Below are experts of layer 11 (counted from 0) of a mixture-of-experts language model. Rows are named up (a neuron's input weights, with its number), down (a neuron's output weights, with its number) and show model dimensions 448-511. Each number is 50 + 12 x the weight over its row's rms, rounded and kept within 0 to 99.
Before each expert's rows: "mostly gets" lists some tokens that are sent to it at least half of the time. This comes from a sample of Wikipedia text that the model never trained on.

# expert 8
mostly gets: " an", " a", " any", " the", " no", " Binomial"
up0:59 47 54 52 42 59 50 40 61 56 53 77 78 48 60 62 47 54 79 26 39 59 53 55 47 70 50 40 21 43 51 48 55 45 70 58 49 68 38 23 37 54 61 65 56 34 45 46 51 48 41 59 46 41 43 75 68 62 46 70 46 39 59 54
down0:54 35 45 64 53 45 64 31 65 49 56 73 59 56 39 65 34 62 34 46 73 44 44 55 40 76 55 57 49 44 46 47 52 35 32 40 51 42 51 54 45 42 74 66 68 05 55 53 44 63 69 43 62 42 66 67 44 46 33 44 44 52 54 55
up1:68 45 46 55 58 48 52 44 57 41 46 17 46 51 50 46 53 59 55 62 62 34 54 49 80 42 35 63 46 41 67 72 51 39 47 46 55 57 39 51 35 43 59 57 47 18 48 60 52 53 33 54 58 50 23 46 38 46 44 68 55 57 62 38
down1:67 66 46 48 79 58 32 43 55 50 39 20 62 59 51 47 62 49 59 40 60 43 63 39 39 55 62 54 46 67 43 34 49 56 60 37 64 60 49 43 47 49 57 54 49 24 37 72 54 47 61 62 41 62 42 53 90 38 47 43 40 58 66 52

# expert 6
mostly gets: "°", " album", "″N", " film", "′", "″W"
up0:44 54 39 49 45 41 52 55 52 60 30 58 43 45 40 62 41 40 46 53 30 42 61 32 47 51 63 43 30 65 53 44 37 54 55 47 35 31 38 43 59 66 61 59 47 49 50 41 24 70 72 54 55 23 49 71 42 70 62 66 43 52 29 47
down0:42 32 43 81 75 38 38 66 71 52 59 55 39 56 63 27 54 38 43 34 62 49 49 53 46 57 60 59 35 39 66 36 32 75 59 43 60 54 43 47 35 45 38 54 48 54 24 51 57 57 53 59 42 43 46 33 49 39 74 42 39 41 57 37
up1:41 69 32 43 33 38 60 59 64 50 47 35 56 61 31 56 34 48 63 48 61 45 43 55 50 59 36 50 44 37 52 77 51 53 49 49 38 50 58 47 34 63 42 59 36 86 49 67 44 57 49 43 69 44 36 46 40 53 55 37 41 76 54 55
down1:59 63 54 52 56 64 81 51 51 66 58 65 26 62 68 45 63 60 52 34 69 41 66 27 58 48 61 50 63 47 62 54 60 47 35 25 41 49 49 39 40 47 54 52 60 57 37 34 61 64 53 61 60 62 32 43 51 39 36 43 53 46 38 51

# expert 12
mostly gets: " him", " them", " Yes", " Me", " others", " himself"
up0:68 55 49 49 51 42 62 61 58 51 48 51 33 47 47 77 61 37 58 41 58 42 61 40 64 53 50 39 42 59 99 66 66 43 69 46 35 63 43 49 45 66 35 45 45 28 48 46 54 46 44 44 44 29 44 30 24 54 34 57 53 72 65 52
down0:52 63 70 46 61 57 69 51 22 69 60 53 63 60 55 49 56 41 74 41 45 32 35 41 53 63 56 52 56 36 41 51 53 39 51 39 44 57 30 34 45 57 55 27 52 42 61 43 57 58 30 39 39 26 61 53 37 64 86 49 48 67 40 15
up1:32 51 52 46 55 66 48 35 65 44 44 41 58 30 39 56 40 27 63 46 59 47 62 28 34 35 35 57 73 61 49 63 45 58 68 59 46 43 43 35 68 58 50 56 59 55 34 46 39 53 70 64 72 41 55 52 77 44 59 65 57 51 45 53
down1:78 29 36 47 35 31 57 54 53 43 52 41 41 78 54 41 54 55 44 52 63 61 44 36 81 61 22 55 52 61 36 44 72 56 49 36 53 47 55 42 44 52 41 60 46 50 23 29 40 60 52 63 32 50 52 54 53 49 63 30 69 49 35 41

# expert 5
mostly gets: " they", " wife", " \"", " Dr", " U", " ch"
up0:35 50 51 42 75 58 36 27 66 36 42 48 48 65 58 45 40 69 32 58 48 75 61 34 45 51 57 54 35 70 73 46 50 58 46 31 49 48 43 53 56 46 61 52 50 45 51 54 56 25 76 58 40 55 35 48 64 48 46 45 60 62 67 64
down0:67 54 43 78 40 44 34 52 52 51 46 46 52 53 61 54 56 37 59 54 57 26 45 33 72 21 46 39 53 71 63 11 42 43 65 60 62 48 62 40 42 66 60 55 60 29 51 52 45 44 41 60 41 58 42 51 55 53 45 54 67 43 69 51
up1:41 54 51 36 66 55 52 62 48 43 46 45 44 45 75 34 45 40 37 62 45 42 54 50 50 28 46 35 63 89 79 45 48 67 56 52 61 49 62 36 63 50 51 51 71 34 55 73 37 37 38 55 73 54 45 29 35 40 56 54 53 46 45 49
down1:37 54 43 43 36 48 44 43 67 49 50 44 46 46 39 51 49 51 35 54 42 64 36 28 45 49 51 69 58 56 45 47 34 55 51 46 61 54 72 37 35 51 25 79 64 43 63 35 38 60 58 53 41 61 59 34 44 60 38 80 80 44 34 64

# expert 9
mostly gets: " ", " $", " died", " aircraft", "j", " until"
up0:47 59 74 66 52 54 43 49 51 76 59 25 37 60 33 56 55 69 34 45 36 52 58 73 48 29 68 45 58 45 47 50 52 52 73 48 41 51 43 52 59 69 59 39 62 59 50 54 57 66 50 55 48 49 24 49 31 52 38 82 60 45 63 50
down0:46 54 65 80 28 43 35 42 42 52 59 44 66 41 45 62 69 41 45 52 49 40 43 66 29 41 58 66 34 56 48 38 65 39 34 29 59 73 59 53 39 43 61 64 46 38 42 34 45 47 38 59 49 41 68 42 48 31 51 44 65 33 72 47
up1:45 55 50 45 74 55 63 46 59 67 52 56 61 21 53 48 46 47 49 43 39 50 48 73 41 70 59 43 51 39 34 65 37 66 50 53 50 22 60 47 42 43 59 37 42 51 45 48 32 52 64 57 44 53 56 41 42 63 79 51 32 53 32 69
down1:63 65 40 50 43 49 39 40 58 58 67 51 68 53 47 56 50 41 58 56 46 44 55 38 52 63 58 37 42 48 34 49 59 72 35 44 74 63 59 59 39 74 51 25 50 71 50 64 58 50 67 55 41 60 26 52 70 61 50 50 50 29 69 23

# expert 1
mostly gets: "201", "199", "202", "197", "198", "196"
up0:50 34 64 53 46 29 63 46 68 59 55 46 47 50 56 54 30 68 51 52 61 56 62 65 27 66 56 27 56 44 84 63 34 46 46 43 34 51 50 60 51 79 46 57 51 58 45 47 43 44 61 63 61 55 39 49 13 55 46 66 54 44 36 41
down0:67 35 49 63 58 34 54 57 73 37 42 51 54 54 42 71 47 52 57 62 39 50 55 59 61 37 55 63 24 35 66 44 38 65 65 51 59 38 47 57 47 42 47 75 47 64 61 41 46 43 61 47 56 45 28 55 45 34 57 68 34 70 41 44
up1:66 69 27 39 60 36 52 42 39 41 49 62 59 42 62 64 39 61 65 58 49 62 41 51 34 56 41 49 51 55 50 44 56 63 33 47 48 86 48 46 46 35 67 52 27 41 54 41 34 51 64 37 54 46 36 27 72 42 65 59 39 51 50 51
down1:59 49 67 50 59 55 39 70 22 50 43 71 52 47 34 61 58 38 51 62 58 52 35 53 32 66 42 46 50 72 48 55 28 39 49 50 59 32 50 56 41 54 58 49 78 51 59 32 50 63 47 59 24 40 74 53 62 57 46 55 63 38 29 50

# expert 0
mostly gets: " County", " Angeles", " River", " South", "==", " Valley"
up0:28 37 41 48 36 52 55 60 42 33 50 59 36 54 31 36 45 37 55 54 42 52 45 69 26 39 61 78 32 56 49 44 47 53 60 61 47 53 57 44 34 60 49 54 32 47 54 49 46 42 54 32 33 54 36 74 51 57 59 47 56 52 41 63
down0:49 35 84 50 68 53 35 30 36 52 44 62 36 34 52 23 65 63 42 39 67 51 39 65 50 71 69 44 46 64 33 19 44 50 56 52 36 33 61 37 37 61 27 61 37 46 26 49 46 43 49 45 35 48 40 39 44 45 51 46 70 44 58 62
up1:43 41 54 47 48 58 46 62 60 53 42 32 52 53 48 71 22 57 59 54 41 58 49 57 64 56 46 49 35 52 59 56 38 41 54 38 42 63 45 73 24 43 51 67 44 44 38 39 34 38 47 64 51 45 55 52 48 61 31 68 36 57 57 39
down1:63 54 51 56 58 62 50 34 63 44 46 58 57 46 66 63 66 32 53 67 58 40 31 33 61 50 51 30 58 54 74 46 39 47 45 42 49 41 32 64 55 19 46 28 38 47 71 39 49 55 55 55 28 56 68 29 59 45 30 52 23 64 54 44

# expert 4
mostly gets: " David", " Richard", " John", " Michael", " Charles", " Henry"
up0:42 67 14 47 59 58 43 49 45 50 58 60 30 57 28 44 48 59 68 63 46 41 37 54 52 26 56 44 61 42 49 62 44 35 36 60 31 48 51 44 64 72 59 32 36 77 51 26 68 36 52 49 45 47 53 51 36 49 45 53 61 61 55 49
down0:60 48 34 45 51 52 52 37 68 35 51 64 54 47 28 39 51 55 53 47 67 49 41 39 62 32 40 35 64 42 35 46 49 58 34 39 71 71 52 45 63 51 69 41 64 40 17 33 40 69 55 54 62 44 39 47 69 56 46 47 60 52 65 36
up1:52 53 40 69 55 49 45 55 47 40 56 52 38 60 34 56 67 49 62 53 38 46 60 30 44 32 49 35 48 51 60 45 78 54 47 43 47 35 59 49 57 49 60 40 47 37 54 61 42 30 36 43 58 58 46 33 28 46 58 47 27 36 32 47
down1:59 53 43 67 33 56 48 50 36 39 77 43 27 53 71 60 54 65 61 42 45 44 31 35 56 53 52 57 50 43 51 52 31 62 58 35 53 59 78 61 55 39 40 42 54 58 63 64 64 63 66 57 42 73 45 35 56 37 54 50 39 36 49 49

# expert 13
mostly gets: "\".", "\",", " and", "Scientific", "',", ".\""
up0:57 70 29 37 59 60 53 55 26 57 59 50 51 45 49 50 28 72 48 41 50 44 53 65 45 61 49 55 35 35 65 87 65 45 34 60 36 62 43 42 60 66 56 63 43 62 32 38 50 60 44 57 38 39 52 52 34 62 57 67 49 54 46 40
down0:48 45 49 39 40 63 32 38 59 47 59 47 46 50 47 54 62 43 34 49 44 56 37 39 19 55 53 21 59 58 42 45 43 53 64 68 65 32 33 49 36 33 59 48 64 51 50 50 61 38 35 57 47 44 69 54 59 52 37 53 55 56 65 62
up1:50 44 55 24 71 54 58 48 26 62 34 55 41 28 61 54 32 48 59 30 49 37 44 54 28 72 48 46 32 51 38 75 46 47 74 56 47 38 59 54 60 58 53 58 61 49 52 59 80 30 54 64 54 42 62 49 52 69 60 48 54 41 50 60
down1:54 37 54 62 46 48 44 41 46 58 48 48 59 61 29 46 57 57 37 52 46 24 57 43 41 50 38 51 44 35 40 52 56 75 43 35 24 65 50 56 60 57 45 42 42 39 49 65 25 47 23 68 51 39 36 41 29 54 48 57 58 29 51 43

# expert 7
mostly gets: " The", "The", " its", " his", " their", "'s"
up0:52 56 57 27 36 54 37 26 57 39 33 42 31 33 43 47 62 64 35 48 42 51 51 46 21 45 34 69 69 44 60 28 49 38 33 43 49 57 57 64 46 45 50 33 76 46 56 48 35 68 57 49 47 52 38 57 42 39 60 31 48 62 53 58
down0:27 62 33 45 12 43 37 45 48 56 44 59 71 68 66 39 50 64 39 51 63 47 59 55 39 42 61 53 46 59 62 41 33 51 35 41 30 53 32 46 51 44 57 56 65 71 56 70 39 54 35 73 39 44 38 50 22 36 64 28 51 59 38 58
up1:48 36 37 49 33 37 51 46 42 37 57 62 46 41 56 41 55 43 60 58 53 50 48 61 60 47 50 32 46 47 26 57 42 58 49 49 42 70 24 30 41 42 41 52 59 52 54 47 38 67 53 54 35 32 47 63 41 61 39 53 47 11 67 50
down1:30 52 63 45 50 66 50 58 57 79 50 30 49 57 54 49 53 56 46 47 66 39 72 47 33 59 41 42 44 51 63 55 42 33 65 49 38 59 69 46 54 66 33 42 55 81 50 29 22 40 54 71 70 41 51 42 50 55 73 49 46 65 30 72